Experts of a small language model.
Size: 12 layers, width 192, vocabulary 16384, 32.3M parameters.
Training: a variant of Adam for the experts, 364M tokens, 5552 steps.
Below are experts of layer 5 (counted from 0) of a mixture-of-experts language model. Rows are named router (the router's row for the expert), up (a neuron's input weights, with its number) and show model dimensions 0-191. Each number is 50 + 15 x the weight over its row's rms, rounded and kept within 0 to 99.
Before each expert's rows: a language model's description of what the expert responds to. This comes from a sample of Wikipedia text that the model never trained on.

# expert 14
It responds to: Sentence and section openers. First word of a sentence or heading, such as See also, He, It, She, In, Notable people, plus commas.
router:29 51 54 47 78 68 38 70 39 64 35 51 45 30 58 72 52 45 48 29 56 33 25 48 76 28 40 55 58 49 52 62 52 51 48 39 65 41 49 55 36 51 49 45 62 25 22 44 26 41 44 48 29 27 55 55 42 41 36 44 43 65 62 40 58 62 67 35 39 62 29 52 59 31 60 45 39 46 81 52 26 67 48 26 30 57 52 57 41 45 57 61 40 39 44 34 46 67 66 50 25 23 33 56 56 26 40 32 60 51 74 62 50 67 67 27 42 19 43 49 27 28 62 65 50 82 56 40 66 36 44 30 72 60 84 42 70 63 53 55 28 48 33 30 46 57 73 27 57 90 42 75 39 54 58 68 56 70 46 56 63 37 71 57 80 26 41 57 38 42 37 47 39 71 40 56 39 65 63 71 49 29 62 26 60 81 48 23 53 66 70 47
up5:54 48 78 49 65 23 52 60 43 53 00 71 62 17 34 45 37 59 48 52 55 79 55 75 38 64 45 56 42 43 63 52 67 32 38 65 34 39 72 27 58 46 65 64 44 46 57 48 40 41 58 55 43 61 51 48 51 60 56 87 47 67 49 48 53 52 36 40 71 43 67 44 36 41 34 59 63 45 82 24 60 36 19 45 49 60 22 49 64 59 38 47 41 46 50 42 56 46 50 31 37 36 52 66 64 71 43 35 51 57 38 27 51 30 74 45 14 37 55 53 55 67 68 69 46 51 43 55 69 39 44 52 39 68 62 59 70 15 24 39 49 69 34 38 47 38 41 70 57 59 43 70 66 61 68 85 63 18 74 76 45 57 55 43 34 06 45 67 62 44 60 21 55 60 62 45 59 45 51 40 56 77 61 56 56 29 41 39 47 27 58 60
up6:85 48 38 52 09 66 71 32 67 37 49 55 33 29 42 39 15 53 46 56 56 64 28 51 55 58 37 47 47 66 52 34 35 84 18 22 45 50 55 65 41 62 38 51 46 50 56 41 57 52 53 56 48 69 71 38 52 34 47 36 53 45 50 54 33 62 56 66 68 31 47 40 34 43 61 46 61 60 76 49 47 38 61 69 45 63 72 67 49 52 48 85 64 37 67 41 22 39 47 73 39 37 55 86 70 55 36 41 47 58 32 20 35 71 38 34 28 54 57 31 50 33 66 47 48 48 38 42 46 50 30 47 62 57 57 65 52 71 51 61 61 57 48 53 64 63 69 41 12 70 27 56 74 31 66 40 59 28 55 52 21 41 45 52 52 55 40 36 48 48 57 49 64 85 48 32 49 40 31 49 99 45 49 52 28 56 31 50 58 40 58 40
up7:53 31 73 57 47 39 55 35 51 66 39 32 25 41 68 63 66 54 54 61 69 32 43 81 27 72 40 19 50 46 53 43 45 29 38 68 24 57 26 32 52 65 54 73 41 52 50 29 59 32 50 74 46 47 66 59 57 62 61 46 53 75 59 46 27 65 36 43 67 71 39 73 52 45 73 50 49 26 56 57 39 50 30 38 43 46 52 46 67 53 73 40 69 53 35 42 53 49 48 54 55 33 64 28 41 17 58 50 75 30 67 17 62 26 50 58 60 71 60 37 79 70 64 54 49 35 44 38 51 40 39 31 45 67 43 45 80 38 63 71 50 32 55 39 73 50 57 83 38 28 71 69 46 57 58 82 59 45 27 46 58 43 50 39 58 50 40 64 47 34 38 41 40 66 45 46 72 27 30 69 75 43 38 59 53 63 11 27 49 28 59 28
up8:33 63 50 43 51 35 58 65 23 47 63 35 34 49 57 51 28 68 65 66 32 27 21 45 34 40 25 32 25 26 66 57 46 42 69 46 75 73 80 49 63 45 27 51 41 32 32 54 62 59 55 72 70 42 56 45 52 58 40 38 45 54 20 58 56 79 73 78 58 83 65 54 44 27 50 32 68 36 50 55 44 26 48 53 44 49 42 41 39 62 18 47 40 37 56 62 39 47 39 37 58 45 65 50 53 53 63 34 52 56 64 59 22 42 58 51 51 56 60 49 60 45 53 43 44 59 46 41 58 59 35 55 53 39 41 47 62 51 67 62 36 67 46 29 43 36 74 40 29 51 65 17 66 43 07 44 28 86 39 55 91 49 46 53 70 69 49 75 58 41 56 50 63 67 70 59 54 45 75 61 17 67 64 54 56 47 43 30 19 42 80 54
up9:63 34 61 63 69 29 79 45 33 43 35 66 19 55 46 50 24 69 49 53 63 55 68 31 47 34 26 56 29 61 53 62 43 69 26 44 37 49 21 59 52 62 63 61 80 72 59 55 31 49 66 65 74 50 63 31 69 67 43 62 52 52 48 26 07 65 82 27 33 56 49 47 58 51 36 40 32 59 48 37 34 36 49 58 38 72 47 31 63 57 39 39 54 32 48 66 37 50 74 35 27 59 44 59 48 27 58 57 66 19 36 46 30 54 83 34 50 44 68 27 49 20 51 48 44 59 56 57 70 54 28 80 44 56 75 65 74 50 30 54 49 52 44 40 55 45 53 52 59 59 55 45 31 74 62 35 60 56 22 56 69 41 22 51 37 28 48 43 55 11 54 54 54 52 33 44 53 28 40 50 46 39 36 39 55 58 34 40 53 35 48 81
up10:57 34 68 38 22 50 54 30 65 14 44 59 46 49 66 77 41 31 57 60 83 35 46 66 18 81 67 18 41 57 44 61 46 46 62 49 50 58 44 58 53 71 50 60 42 38 36 70 53 37 57 61 20 39 72 54 23 49 64 58 19 57 55 26 25 36 38 37 43 43 52 55 53 48 58 44 51 70 71 34 49 31 47 46 34 31 39 35 54 70 77 60 51 63 53 39 38 41 46 36 46 30 38 35 38 58 76 39 56 36 22 68 64 38 62 47 46 49 50 59 84 82 43 70 59 19 50 51 55 44 50 40 46 75 36 88 75 30 30 50 52 36 40 27 66 46 68 49 54 48 51 54 37 66 62 52 55 73 39 60 78 72 53 51 72 42 31 43 50 78 35 53 49 77 52 33 50 27 42 57 73 57 71 56 40 59 36 36 52 46 57 38
up11:69 61 51 48 60 42 69 64 37 65 50 40 37 30 72 63 36 59 63 57 96 40 71 32 41 52 39 30 55 33 36 43 42 60 46 57 31 69 70 51 49 67 48 42 49 44 55 64 32 79 79 54 19 83 61 45 31 60 47 44 46 52 30 51 60 40 41 46 34 74 30 76 33 48 51 38 54 71 90 77 37 64 34 68 38 76 41 72 43 36 49 71 54 41 21 55 46 36 73 47 62 42 52 48 37 50 58 14 60 52 54 54 40 44 47 55 38 32 37 50 61 72 54 43 48 51 34 51 61 38 53 32 69 58 33 44 49 46 58 47 70 34 25 72 39 36 51 54 65 73 53 60 15 55 56 61 50 74 53 53 34 57 49 34 43 72 34 54 66 52 68 31 63 42 55 28 52 29 00 38 61 36 46 36 39 46 60 68 62 41 52 41
up12:50 39 57 56 56 47 20 58 53 47 06 32 57 46 50 85 39 69 71 71 52 38 24 41 48 42 31 57 50 71 45 60 65 24 58 55 62 77 54 51 46 49 99 31 23 40 43 31 58 30 49 39 39 52 50 51 52 33 55 30 27 26 70 51 51 55 65 40 36 62 29 46 45 56 32 43 69 60 69 59 62 38 50 46 71 70 77 38 46 41 40 39 66 39 36 82 41 21 77 36 63 77 43 46 51 71 41 34 77 36 58 16 24 33 71 42 46 48 79 58 63 40 57 62 50 64 46 37 43 43 52 46 68 39 53 54 68 47 64 62 32 33 34 53 73 54 71 43 56 47 62 40 55 54 57 72 43 59 31 44 62 66 37 45 69 43 35 43 36 39 60 44 70 43 21 37 51 54 53 70 30 36 52 70 55 46 50 37 65 49 76 48
up13:74 36 74 72 58 31 43 61 35 48 53 33 11 33 59 61 30 45 62 51 32 55 23 47 30 39 21 56 58 47 40 32 49 33 59 55 66 58 66 24 31 29 60 58 60 57 67 60 62 39 59 59 75 61 56 51 57 55 43 63 39 40 66 44 48 83 68 73 62 69 35 48 33 60 64 50 62 55 68 72 42 56 51 45 52 47 79 57 66 86 31 51 52 33 38 53 24 59 56 27 35 49 63 43 56 48 47 61 75 39 54 57 15 54 56 43 64 31 53 42 63 55 68 67 37 76 48 64 57 42 69 50 77 44 47 44 56 41 33 43 12 79 28 26 47 52 49 50 80 35 36 46 81 55 64 58 67 40 28 57 60 36 61 24 53 44 51 51 36 44 59 44 52 30 47 31 47 46 31 73 76 32 28 61 73 40 44 58 51 16 54 40
up14:67 32 28 72 49 51 81 49 53 88 50 26 40 45 60 38 42 53 63 53 47 41 69 58 34 35 71 56 62 75 50 75 78 52 57 53 45 59 41 60 26 36 73 36 46 62 80 65 73 79 60 63 33 52 47 38 38 42 76 74 56 48 88 27 47 55 30 38 59 62 24 71 49 37 58 47 36 25 48 54 61 51 62 30 70 69 65 70 47 36 38 31 69 70 27 40 38 37 62 62 42 58 51 40 60 13 37 33 48 55 59 46 37 60 52 53 39 45 54 43 64 36 70 33 54 60 45 40 57 59 37 31 41 36 57 55 60 34 52 38 52 39 64 41 45 49 28 49 42 52 39 45 61 58 71 43 64 37 47 43 38 60 18 46 63 23 45 33 39 07 48 49 30 20 74 71 63 42 27 73 42 38 39 49 62 33 58 59 63 71 41 64
up15:43 53 64 50 31 48 48 39 44 43 50 40 64 10 77 72 36 42 77 52 68 35 76 21 63 53 43 59 32 81 45 55 46 58 45 69 51 57 56 78 31 70 62 69 50 87 47 43 47 35 53 57 40 64 46 66 59 52 41 43 44 59 53 42 57 42 60 57 73 43 30 64 38 32 77 31 38 22 45 35 32 50 34 62 58 56 22 43 56 45 57 41 76 36 42 55 54 44 89 34 29 40 38 43 35 31 66 54 50 35 65 60 19 74 68 53 42 41 70 58 68 58 42 34 69 62 51 33 34 37 52 49 27 70 39 49 63 32 28 36 74 66 48 46 47 61 32 68 65 60 77 51 27 84 45 45 57 55 44 58 30 47 46 43 57 60 50 41 69 32 30 48 46 18 37 45 82 52 21 42 52 47 43 39 44 45 47 23 83 47 44 42
up16:45 36 57 45 15 52 59 40 58 56 48 60 34 56 68 49 54 65 53 43 53 36 52 57 03 48 70 48 40 23 42 58 29 23 78 66 72 41 46 46 59 51 67 58 38 60 54 43 43 59 56 64 39 46 36 51 56 79 51 57 49 66 59 40 38 38 59 46 70 70 78 79 70 48 14 33 77 40 44 55 60 45 12 56 40 33 45 47 71 61 74 63 39 80 36 57 43 75 33 43 55 73 46 34 47 46 54 42 75 57 39 36 54 24 17 61 50 58 67 53 71 57 71 52 59 19 56 39 55 42 39 61 07 70 44 51 56 40 52 50 55 18 73 43 73 38 56 76 53 42 35 54 52 73 55 36 40 32 47 53 31 35 55 28 51 60 58 41 66 52 55 41 59 78 38 27 64 50 48 68 39 63 64 28 57 62 49 25 33 41 64 45
up17:49 59 64 35 65 44 45 55 44 37 60 42 52 40 69 65 48 39 78 29 56 15 42 37 37 53 78 23 64 43 73 73 46 34 80 41 50 43 51 54 36 37 28 48 69 41 60 33 32 51 68 65 51 42 71 39 35 53 38 50 60 68 90 23 46 42 77 17 72 79 35 49 46 50 58 65 31 64 54 53 47 40 54 64 44 63 35 32 53 56 70 49 91 54 13 62 17 54 57 43 38 44 59 49 57 43 58 40 35 40 41 54 56 41 22 57 39 53 56 60 55 50 53 56 28 59 45 35 45 54 75 26 57 48 55 58 63 53 23 52 24 37 58 40 50 68 84 48 61 61 47 23 14 66 76 32 62 62 68 49 58 48 57 39 83 47 52 36 56 31 46 61 66 52 47 29 30 61 36 48 63 59 64 55 54 60 25 64 58 56 75 46
up18:42 52 33 43 41 53 59 43 27 47 71 57 44 61 64 46 40 28 56 60 44 51 86 64 48 44 60 48 55 70 55 41 55 26 23 47 42 55 69 61 41 54 55 49 71 36 40 48 62 61 68 67 51 34 53 29 25 32 54 83 35 49 53 38 37 54 70 21 13 27 59 31 49 36 48 59 23 28 97 80 71 45 38 58 62 42 38 39 47 69 48 61 42 71 65 73 39 70 73 68 32 59 40 54 23 45 39 29 76 35 55 69 67 34 51 33 58 42 47 30 62 37 53 39 39 64 55 72 47 60 42 42 36 82 38 63 12 53 60 32 54 54 48 50 42 52 53 42 46 70 40 61 70 75 45 34 55 46 15 47 71 59 47 29 50 51 38 66 66 46 31 58 56 50 44 50 59 46 40 44 52 15 76 29 29 46 38 56 60 52 53 29
up19:58 32 66 17 59 45 39 38 57 38 36 75 31 50 50 66 49 52 58 52 50 16 46 53 55 55 39 33 45 62 55 51 44 53 49 68 45 51 45 56 68 37 61 79 55 53 53 65 47 82 40 48 46 42 69 42 44 48 34 36 60 44 35 56 55 54 45 63 53 56 76 63 42 43 46 69 27 75 64 46 34 49 50 49 23 60 47 40 65 64 38 93 23 46 53 39 41 33 50 27 57 41 47 71 44 38 33 21 60 53 51 56 58 68 67 38 42 39 49 55 68 45 73 32 32 43 44 42 56 49 34 52 70 47 60 59 64 17 41 62 67 36 48 76 74 75 59 71 19 23 61 61 75 50 76 63 52 35 51 36 46 27 38 60 31 66 48 36 69 27 67 51 33 52 42 46 82 15 11 47 52 24 57 69 37 51 29 43 88 34 44 40
up20:43 63 41 37 74 50 26 72 70 72 62 53 49 54 48 39 45 42 60 44 49 48 71 36 40 62 52 69 59 57 72 65 72 53 54 37 57 61 53 48 08 47 34 52 35 62 30 32 54 86 41 58 44 70 22 56 42 35 61 69 58 49 67 48 37 59 56 44 38 74 22 32 70 47 35 40 31 75 73 34 28 41 51 48 58 45 40 20 49 35 61 30 78 48 55 51 65 16 52 63 62 29 51 65 56 56 53 53 71 48 93 20 64 61 48 53 63 46 51 67 50 45 37 53 29 49 43 50 72 42 38 38 77 51 47 60 30 52 12 38 46 35 36 34 66 71 51 69 28 40 31 57 62 64 56 65 41 69 46 47 33 42 24 50 32 29 48 49 75 83 80 47 67 37 71 24 46 49 37 60 59 46 48 56 60 43 49 54 65 42 38 61
up21:44 60 41 71 44 52 59 56 71 65 32 33 20 42 40 54 42 53 69 46 70 26 48 32 56 56 66 28 36 50 46 52 58 57 58 42 29 56 55 52 74 47 38 36 52 46 39 46 50 66 49 41 35 49 57 39 52 40 78 33 37 59 31 42 38 33 53 27 44 71 47 80 54 38 46 45 45 44 49 60 15 40 30 46 34 40 30 22 64 51 35 13 68 45 58 44 37 29 67 38 76 38 77 69 56 44 70 39 50 64 74 46 68 51 30 34 52 58 54 54 70 52 53 23 57 54 84 11 39 42 82 39 57 43 41 60 65 45 49 32 57 43 54 63 96 57 45 43 29 69 77 39 38 70 82 63 47 38 40 63 87 45 49 56 76 43 36 41 72 40 74 44 43 55 46 41 66 55 58 65 29 60 33 34 59 52 45 30 47 73 51 62
up22:79 68 65 48 55 69 47 48 38 46 65 67 39 41 50 48 34 40 61 73 40 20 52 78 52 50 23 12 32 35 66 60 61 43 63 64 39 54 45 47 52 37 41 50 54 41 40 27 41 67 49 62 45 49 76 53 27 57 65 48 26 66 64 26 49 52 51 36 35 44 44 44 60 57 54 62 61 60 28 69 38 34 32 58 43 74 65 45 51 54 54 58 36 30 45 44 11 52 64 55 32 01 41 70 49 35 40 79 77 34 50 36 56 57 25 51 37 68 76 52 48 58 65 65 62 65 56 66 55 48 71 42 31 75 45 61 83 49 37 68 47 19 43 33 55 57 56 39 69 45 75 59 42 62 57 59 50 47 46 43 92 49 51 24 57 17 45 45 69 50 31 20 27 54 37 61 42 31 37 32 46 56 64 28 57 53 53 31 36 44 55 51
up23:60 65 46 41 57 48 44 70 27 64 74 61 28 66 45 50 45 53 37 59 59 40 72 49 54 42 63 42 36 34 61 41 40 27 26 56 59 71 30 53 48 99 57 68 61 41 66 56 39 49 58 26 24 79 58 37 26 66 59 58 70 49 65 36 64 52 59 53 56 66 58 65 63 45 42 56 48 31 49 52 55 48 62 52 49 59 16 49 50 29 58 34 66 44 39 63 35 44 24 60 55 53 44 18 48 67 43 51 59 43 81 34 24 64 47 68 41 59 40 41 57 34 58 41 30 56 58 45 79 43 54 62 46 65 63 62 29 25 41 36 39 74 41 38 33 42 60 40 51 72 46 50 83 67 71 67 72 58 46 60 61 53 49 65 23 44 30 68 64 23 39 47 44 31 35 28 55 46 21 46 57 52 26 76 32 42 62 39 93 24 43 47
up24:50 46 44 23 31 49 25 30 97 54 52 65 43 54 85 63 49 38 63 36 48 35 55 48 32 36 63 51 59 41 58 63 67 36 50 65 46 49 76 53 51 19 55 44 56 48 59 54 45 47 76 80 34 24 60 54 40 86 75 21 50 37 32 48 46 54 50 25 31 32 35 54 36 46 51 52 59 38 62 29 74 35 81 25 75 90 80 59 69 37 53 50 56 42 42 45 43 48 51 34 80 50 59 29 49 51 66 37 53 42 50 65 55 43 48 69 57 56 52 44 72 37 44 65 54 51 41 71 53 27 34 23 42 27 62 72 59 35 44 50 32 64 66 58 52 66 61 46 56 60 37 76 31 46 59 51 65 54 41 49 77 63 35 19 52 46 61 68 38 16 50 63 58 25 67 52 46 63 75 46 44 44 66 40 63 42 39 42 69 50 48 64
up25:74 61 54 40 29 50 53 45 42 79 50 53 56 60 59 53 38 57 52 34 62 55 73 61 30 52 48 53 44 26 55 32 46 60 34 52 37 32 39 69 62 54 47 58 21 33 37 40 58 58 48 70 69 40 78 50 60 72 57 48 44 85 35 19 41 59 32 41 54 41 47 39 37 47 58 66 42 54 35 63 33 30 58 45 54 87 79 52 40 32 38 40 46 91 45 59 29 50 30 39 67 73 52 17 09 44 57 38 53 54 55 85 55 47 69 57 22 66 51 45 48 63 56 58 68 60 47 42 73 33 37 30 32 36 38 55 49 51 62 46 82 08 57 42 59 25 41 47 51 40 67 59 65 37 36 64 58 44 53 63 56 67 49 35 71 61 78 68 36 20 48 60 38 44 58 34 62 43 54 69 48 46 55 42 53 51 24 52 38 37 87 65
up26:57 29 82 35 50 52 71 43 32 49 20 65 45 41 62 41 52 45 77 69 48 44 59 89 40 76 39 55 38 15 52 47 61 27 31 89 41 42 69 33 36 42 41 41 33 30 67 36 30 36 95 67 53 45 62 42 54 21 50 55 49 48 79 66 59 46 48 59 78 49 36 53 59 52 54 70 51 48 58 72 55 37 34 54 47 66 22 31 58 44 48 61 57 44 40 45 45 68 19 40 47 18 31 38 64 50 44 41 77 56 35 44 65 29 57 56 44 66 53 41 64 64 61 65 51 33 31 72 59 33 58 60 54 55 33 39 58 30 29 30 42 71 35 37 43 35 27 69 55 49 45 69 45 60 65 57 68 35 63 55 56 75 53 26 35 47 69 74 59 39 29 46 50 61 39 20 55 50 28 37 50 39 73 46 60 49 56 38 64 43 61 56
up27:61 67 54 48 49 52 68 48 08 60 49 62 64 39 48 44 32 55 48 82 62 37 84 59 49 47 52 42 19 52 56 72 48 67 83 51 39 42 64 63 45 45 36 30 46 76 71 28 34 40 47 69 47 64 66 64 41 54 59 53 79 77 55 43 76 41 62 30 39 78 54 32 34 70 40 69 38 56 63 78 53 38 51 53 60 85 44 63 67 39 44 52 57 73 44 58 28 43 35 54 62 40 52 39 45 44 58 46 53 40 39 46 43 36 58 43 31 44 60 36 36 56 56 23 65 83 50 29 29 34 56 40 15 76 79 54 73 54 46 65 55 60 60 30 37 31 68 48 49 22 28 58 56 52 56 33 29 37 42 46 61 56 37 40 66 65 30 50 27 55 40 52 45 34 55 48 45 48 36 20 34 67 48 38 56 40 30 36 45 53 70 92
up28:47 60 51 64 51 44 39 47 41 61 53 31 16 27 47 75 42 55 53 61 68 46 43 90 46 33 32 05 56 29 73 52 60 63 57 45 49 48 59 60 61 41 59 62 44 42 59 40 64 54 45 72 50 44 80 30 52 95 40 30 30 78 34 56 33 58 84 62 57 66 34 61 23 28 62 34 60 48 63 54 39 46 46 64 58 68 59 40 52 25 35 47 67 43 42 44 25 39 64 52 33 29 58 31 64 41 41 47 30 47 77 43 40 66 61 54 29 36 56 27 47 34 49 46 48 61 52 12 63 40 41 61 48 48 59 41 85 64 35 47 52 47 67 55 73 33 64 47 41 65 50 67 60 50 49 61 48 39 74 27 66 65 51 45 65 43 40 77 32 76 22 63 55 45 48 43 42 29 27 72 62 62 50 33 63 53 48 34 67 30 71 56
up29:48 84 64 49 58 29 82 49 32 75 39 77 47 36 61 66 37 49 34 49 34 54 67 72 30 61 50 37 42 65 42 38 46 51 39 29 39 60 26 48 14 58 47 49 50 42 55 48 28 41 51 69 41 58 51 57 37 65 62 55 48 36 52 72 38 32 59 72 32 37 47 83 51 29 54 42 48 37 69 41 62 45 29 62 59 65 56 72 44 40 72 54 69 40 61 51 44 45 52 37 35 21 55 37 53 61 46 33 45 41 68 37 37 76 37 69 40 73 59 58 74 37 60 56 62 36 43 55 61 52 48 35 35 53 37 59 50 31 47 46 42 52 38 41 33 44 59 32 38 64 45 55 62 65 77 68 63 70 46 59 37 79 52 45 28 05 39 55 52 86 65 57 43 19 40 11 36 39 19 44 63 67 36 52 31 45 74 49 70 57 87 43
up30:62 59 40 27 47 66 47 37 39 70 76 76 07 45 25 62 11 36 71 82 63 40 55 62 68 54 46 50 38 51 86 30 62 64 31 32 64 58 41 37 51 42 12 72 42 69 39 34 56 42 45 65 37 67 69 52 35 49 56 42 41 40 86 41 48 56 58 44 61 99 46 57 62 50 47 43 40 51 90 43 26 32 72 44 50 54 55 55 45 55 62 39 63 55 64 70 31 37 51 47 38 26 21 54 34 35 42 51 62 30 71 52 49 43 59 60 57 65 43 47 48 40 41 42 44 34 53 52 53 37 43 60 40 63 52 55 13 70 18 33 76 58 74 49 21 81 41 56 58 56 43 52 75 58 52 78 54 46 58 35 46 50 44 62 30 39 47 48 38 50 43 49 47 53 53 53 48 26 43 39 57 51 60 38 46 60 44 37 70 60 41 49
up31:60 38 58 51 76 63 58 47 41 58 71 56 24 36 44 57 41 61 46 39 44 49 29 44 37 49 54 59 45 58 48 19 55 61 40 43 63 66 20 42 43 29 45 57 44 61 50 45 74 22 57 38 49 49 58 61 95 40 46 80 74 44 41 52 52 31 35 44 53 21 30 71 50 72 23 47 32 46 48 53 30 31 25 64 69 60 58 40 38 69 55 47 39 41 27 54 62 50 62 44 50 65 14 61 47 74 44 56 42 52 54 24 56 48 66 52 43 47 60 54 63 51 70 81 39 51 41 78 68 53 46 48 72 39 64 50 41 52 54 44 53 69 37 39 41 50 31 71 47 58 52 33 69 99 52 73 64 51 54 41 25 62 37 58 52 15 58 33 33 76 55 26 48 46 79 43 38 56 62 47 73 27 24 83 22 64 58 62 44 42 42 46
up32:49 66 43 48 56 47 79 35 44 88 51 45 67 21 77 73 37 65 45 51 66 42 72 69 62 58 56 26 54 52 63 53 71 72 44 21 42 59 30 60 44 50 53 48 45 50 56 66 30 49 39 63 45 79 45 18 37 43 53 61 45 58 60 53 31 33 61 50 13 31 24 26 41 43 64 56 46 37 60 58 64 55 42 45 66 69 63 57 57 52 57 34 68 51 51 62 60 37 60 27 33 45 45 61 54 42 61 46 45 40 77 91 52 84 57 49 25 59 63 44 56 66 15 56 71 53 45 19 27 79 49 45 51 49 45 50 56 45 20 27 44 43 38 47 34 56 50 60 58 53 31 67 36 70 55 61 32 60 55 55 14 50 48 39 38 30 64 40 42 43 27 52 35 53 39 29 54 51 46 40 72 60 53 48 35 42 78 65 86 28 75 40
up33:64 34 64 68 46 51 58 25 90 46 49 66 43 41 58 43 42 73 52 60 63 48 60 25 33 51 11 44 46 20 30 55 54 33 75 59 58 20 61 33 41 39 48 49 71 46 43 36 65 43 62 71 69 58 40 55 79 21 47 52 29 68 54 58 33 67 52 36 76 34 80 97 16 40 34 58 36 27 44 67 70 53 31 42 65 37 54 50 44 61 22 60 55 65 51 44 48 56 67 55 56 71 46 63 37 31 78 29 61 38 44 48 66 47 50 49 44 39 78 32 64 68 54 43 44 44 37 71 57 33 15 59 56 59 70 39 39 39 63 43 57 73 47 65 42 38 44 69 45 34 46 40 40 54 64 51 61 46 49 58 60 40 56 23 65 29 44 35 41 42 49 57 30 49 45 32 22 46 29 64 68 52 44 49 57 64 35 34 34 40 45 73
up34:50 61 44 74 75 51 41 55 81 38 66 34 45 79 30 51 50 60 77 70 54 53 53 33 39 34 38 56 61 46 54 61 43 63 68 70 75 48 38 37 11 27 42 61 47 47 42 65 68 48 71 25 36 45 47 34 49 37 37 57 54 58 49 46 48 46 57 71 31 58 42 74 44 72 28 49 48 53 53 44 27 32 28 64 71 43 15 43 37 67 71 48 41 64 42 54 67 46 45 25 61 36 20 57 33 52 41 73 52 73 35 13 22 25 63 74 56 53 58 63 60 46 41 56 68 46 64 65 54 41 62 64 49 20 65 44 39 33 31 45 63 72 47 42 54 36 58 62 11 44 49 64 45 83 59 44 47 38 51 56 65 50 39 40 49 31 42 54 51 31 55 54 88 83 38 32 34 13 45 30 43 58 51 61 31 47 52 60 53 41 56 52
up35:56 69 58 57 64 31 52 52 52 60 28 53 38 54 48 74 62 47 49 54 34 38 54 62 38 44 44 71 37 40 57 63 60 50 63 61 41 51 59 32 14 55 34 45 50 52 59 29 17 26 67 51 44 54 23 48 26 48 34 51 74 37 57 50 56 36 59 91 65 70 31 87 77 52 43 57 47 30 69 26 41 66 42 51 42 64 69 70 48 53 59 35 71 31 57 49 57 51 32 61 33 23 53 46 49 43 37 32 59 45 65 18 64 51 70 67 63 54 66 49 60 75 43 21 31 45 43 55 70 67 62 22 39 52 50 53 30 40 36 68 30 44 40 42 36 30 44 64 46 58 59 34 64 86 56 49 45 59 56 56 70 48 78 43 39 39 42 77 71 56 67 51 59 61 45 54 20 52 37 27 72 51 63 54 29 45 86 58 73 28 54 21
up36:55 34 53 40 65 38 35 47 36 65 51 43 43 59 56 62 54 60 59 41 33 26 73 57 34 72 36 25 28 42 35 78 67 65 46 69 57 23 65 55 41 53 57 99 53 65 42 45 53 67 24 52 56 50 75 57 56 56 75 52 42 28 48 53 56 54 35 45 29 74 43 50 66 38 67 72 27 68 21 57 27 37 42 39 65 52 65 50 90 53 53 42 26 36 35 64 54 53 56 38 21 42 83 59 38 29 70 35 57 59 67 83 38 45 54 39 61 34 49 70 39 37 63 56 36 50 55 66 70 42 26 56 41 75 37 53 55 22 54 54 57 46 43 69 85 64 17 36 65 57 44 44 64 52 46 50 57 57 37 68 54 29 44 46 54 40 56 26 59 34 48 67 42 35 34 43 42 55 31 39 52 50 27 65 41 38 17 53 54 41 29 53
up37:71 54 66 32 57 69 56 52 73 26 56 45 43 21 31 42 09 53 53 34 74 49 61 40 68 31 39 25 49 23 62 43 55 51 44 69 56 51 73 37 70 78 32 66 52 52 43 68 54 55 68 46 34 31 73 48 55 74 71 49 54 49 68 32 47 81 51 45 47 63 83 56 14 42 47 51 50 65 42 54 35 74 29 34 74 73 41 61 55 72 50 52 63 30 70 44 58 64 43 42 55 39 57 34 47 38 57 38 56 49 43 45 41 35 62 55 29 50 53 29 40 49 56 47 24 61 41 61 70 45 46 22 61 49 33 50 80 58 45 29 52 64 38 52 60 26 50 24 16 37 53 47 61 58 82 52 60 67 35 53 65 53 45 43 48 58 74 21 67 55 59 56 34 59 49 40 12 59 37 60 88 32 53 67 39 46 42 54 47 54 32 27
up38:61 72 26 39 49 46 58 42 75 06 32 57 39 42 35 39 33 47 51 46 48 48 12 41 85 42 72 53 60 58 63 17 66 63 78 38 86 55 61 42 39 57 72 52 53 39 56 55 58 38 72 42 34 34 43 33 44 56 20 59 54 37 53 53 73 59 44 49 27 55 65 32 51 60 13 40 46 75 69 48 57 53 50 66 52 45 53 79 33 57 39 75 77 61 50 74 31 54 47 42 59 53 35 37 50 75 43 39 79 57 40 43 32 20 63 57 56 23 31 36 79 51 52 73 19 37 47 63 45 53 35 57 55 42 50 64 48 47 47 44 35 22 49 60 60 39 31 52 47 68 60 49 38 57 41 42 70 44 63 40 52 55 50 41 48 49 43 40 86 67 69 34 72 67 36 49 46 50 60 37 51 64 47 43 50 43 58 73 51 48 21 87
up39:50 66 64 37 86 70 65 40 66 33 45 31 46 50 28 78 52 41 67 55 47 50 49 35 61 44 50 27 41 60 43 82 73 53 53 61 57 65 95 49 51 27 48 52 64 45 61 46 39 57 61 56 79 60 72 59 37 73 44 30 40 70 72 52 53 51 50 29 36 32 49 50 41 57 46 15 47 38 78 60 64 50 46 42 58 48 46 60 43 50 36 47 48 48 26 66 67 34 81 33 57 28 23 44 60 31 54 48 74 50 77 30 69 30 42 47 29 33 62 69 70 54 66 41 18 53 68 48 46 36 51 59 44 56 31 49 52 58 44 43 39 52 28 09 46 38 73 44 47 62 44 29 74 36 75 55 53 51 75 46 75 32 30 54 59 19 59 59 48 75 58 53 49 75 27 44 35 41 37 56 50 60 37 66 49 34 45 27 59 27 59 56
up40:38 35 55 66 44 62 58 63 70 33 55 34 56 27 39 56 25 63 59 52 48 24 50 71 33 55 72 28 41 59 59 26 52 52 37 51 38 69 50 62 67 61 45 60 51 42 39 50 43 62 31 39 49 26 47 52 52 51 58 74 33 33 51 44 67 48 18 16 56 42 37 60 53 54 67 55 26 46 74 28 48 56 78 57 21 49 51 44 59 60 64 64 40 34 37 79 85 39 30 67 42 44 16 58 51 42 56 33 40 66 37 44 80 27 67 79 66 70 63 58 66 57 28 33 53 76 42 39 44 30 46 54 48 35 48 59 77 16 54 65 43 59 61 47 68 62 67 59 35 48 37 46 69 23 43 51 52 62 26 39 63 65 53 54 23 58 36 42 58 66 65 41 54 49 34 39 47 08 60 76 74 38 70 57 45 48 69 50 71 22 54 57